{"n_experts": 12, "balance_bias": true, "router_bias": true, "init_std_router": 0.0216, "n_kv_head": 7, "head_dim": 64, "norm": "rmsnorm", "rope_base": 10000.0, "rope_fraction": 1.0, "attn_scale": 0.128, "parallel_block": false, "weight_decay": 0.068}
Below are experts of layer 7 (counted from 0) of a mixture-of-experts language model. Rows are named router (the router's row for the expert), gate (a neuron's input weights, with its number), up (a neuron's input weights, with its number) and show model dimensions 280-335. Each number is 128 + 32 x the weight over its row's rms, rounded and kept within 0 to 255. Numbers have three digits each.
After each expert's rows: "gets" lists some tokens that make up at least twice as much of what it gets as of all text. This comes from a sample of Wikipedia text that the model never trained on. Tokens count by the router's weight.

# expert 8
router:143157130154144129144127092189139129153129063112111170101110080121130067118096109111077147141121119094078155087173148124158148164149176137120111128099119135137135183127
gate0:110040110069086098181158128130136081159113101153224143120154124169101073106186121090121178152075106154167176182114158077159172155154176104149196189054146148115138136096
up0:182132087139146082155094087154129170160122146152165154103133115200158180119156167141100122089089138166178098131141094097100157150135105144100154139102106085143103133185
gate1:101162132068146110069089080092100121145122126179142108127108184186113119140129092113158129107171106139133189121130146107134139186122178079168080167137093137079163126109
up1:101184119092154148153179162146118106154125118088154116093081097042132072074205156115117140139157140116145164201176122148157104132124171151119123155152073163105135178092
gets: " was", " |", " is", ":", "–", " were"

# expert 4
router:131158091161109149136143157108107100167172124136203164114132112150161129140156101158175183097087124147098133101081137153144097149138092104092143053141171132070140128155
gate0:089178104112121132142146130111124153096141174125177189120133154043114094163116152110114143097151163122159136109138147154097150122121076158094130154135150116075071091118
up0:147122182119146141073196149114146157187205108153091133093157190163137092184114113101141122130090143141110121112089150118118078081193186135139175165109114153124153148155
gate1:111121125108153162120141139151151211126174154121119135160092097104105069080147157117070124096122098133128132090082154114080135136133122071119118065085098107147107096132
up1:139140126117124086085119141174095137182138113148109117095049113171113104126106100132109134127114136110121175183082204091200106094186155201148118154125198081162151073135
gets: " of", " by", " for", " with", " to", " from"

# expert 7
router:159142109170115161177103112116101141177134136177124110081114084071128122144141105136136112070128158159149106070140128150166124091086092126113131080124153126128133165099
gate0:194130109127126126101120121124139128121098157059121157090111159110132149104089107092234088140117115143126170129149125057090134125199101165167125153125129127141172139101
up0:114096033215099140059083059047154090104170121118128120111146127118151142088126115162119101141121114145125101158121154132154194107105153149108111092170148113143113113055
gate1:138079057180136150166179094135162141155138139102111184138153157125156060156151108158127125131113083130145179160109161128129169073177140084159111146121162133100086148125
up1:120115123131146136145066131117089062144214147118175208090126090090092136093063131154137127165042108160127109106094153103144121091093096177159144076150090164118070164177
gets: " the", " and", " in", " of", " to", " The"

# expert 6
router:107113073144179144135147123127099093101109160113161129174090137144152177172157145152128125101134108121093140111108140102101121071090098157064111094118075121126142150128
gate0:156120113151149151158127184120085137123096082117153131134135171116093076114131120171071144056119101124127132104076138109133146126095091100139139087089155030157108151056
up0:129139072092108158137131092123081072123131107111149123145159067129162088124168155103024133126136128151174124105108125134160160178103082147153173147092155161109118144114
gate1:133159138149150127129117120093169171230163123126111113170102125126078163125098132123070124114138047107091153124115167133125135076075111143122113118103091167205120142136
up1:089169113135156135085084150145116127149095157189157096142136150145126138131068187124111079146069097046149134116128124143108170099093143117141113130160184110090137153141
gets: ",", "'", " and", ";", " his", "’"

# expert 11
router:124131138131110146082156141131164124151047197172092143122139202148124210119159150089113137126087133104183126115165199181123135161111093140190133172155158095125145110165
gate0:120114084113112074112116161112094130156052110138090099210117157100124094084091112125163154113109149148135135151133114160112137128102131113156093133111137168149102129157
up0:055119091079139135124112110106155143112107155117097115136187097157110137106075093119077073099156120083147116078105098059134169108112135101112133147147196135186092126189
gate1:175075132121079125108125084214139129160138104132112149082129149147138176111154150131130194164124134134127134133097138082108056094185132130156100154094139099159159141160
up1:119094098123153118140135148088159161118132161133109168153157074119078158139130106129108124114149123089108171124127106111126095143086077116140134128141114166108149152141
gets: " |", "|", "a", ";", "–", "o"

# expert 0
router:152090138094106109142119123130159079110137203125127137142135072186128095094111110137143122155122178121086129115130127083139111069137141155085132148116114071164136060101
gate0:113139117144107115104127121119149172117234144187130137123082093105182121121075099128080116148170104132133129077146137171142117132145153114136110084076069162110175158121
up0:161195127085150121148079137173076101132131130201135126165081133138165122129145167122152128199162107114161101116155131108157129128097119122129166099143137078164126122103
gate1:112130144135172190135133132156120106146167115124144064152140121120101130126119172183120167087122108125156145161101150147137113127137090160102117153126085155137133169172
up1:156113112139165154136168115124147108121149081190160174107103124134067158114099154072106090144108098096153143050136150135154113141119101109120117121164165171162150140152
gets: ".", " a", " (", "\n", "=", "\""

# expert 1
router:144136179134131062120107117130138133058124102108115116149141085101122112147072123102126139097140120106117116154150055159098111080141144106122119139124129148120111146148
gate0:102150124118076135121130150121124159123135123086143147149114180193086193134117124075160157170190095154087150170116167127159134169130176173088133174059152074146166187197
up0:105123146113113117152141148081202104199157114150122159155200156078158164137126083151182136097084080099155175102181205143158197088146116156092128136128076157146100078086
gate1:149154088102121148151110092115103124173131109164136161158089176135159130185074096105087185137152133152104138148131088121129146080192111146121153111079082150147133082119
up1:142131127162157196118130104115126120139155146164087107161126093125129097122090165131149118112159149125133022124117106149077141153114129194120129134121167100137137182111
gets: "s", " to", " was", " he", " is", " has"

# expert 2
router:104134137087128085100054157146149188144179162089136171161159095123126071075124171191148096194142125157184088187045103074148123133170102092138164137104151121106118108127
gate0:136151161116138137071124109125134183158163098121098125153072132112137135128137156107100149136130144188107181141122170111116146145108128196169136167077174131116105106156
up0:142122104157164081175108127195140091113142158124158120109110143117119152110119104170148140092126101089136095174182114128142085091144139052139157119084155109131129151136
gate1:150167048175130068120121104097149118166120117146123143161128181113135155158199149124146104125133200205155123123156107120116158098114087185119104161125188116112092153104
up1:097133122108090176095116126100159111066170106168158132110158095131152089136198156074178171118108095101103099114130205167165180168097178083178125153161108072118133135120
gets: "\n\n", "\n", " |", "=", " 1", "  "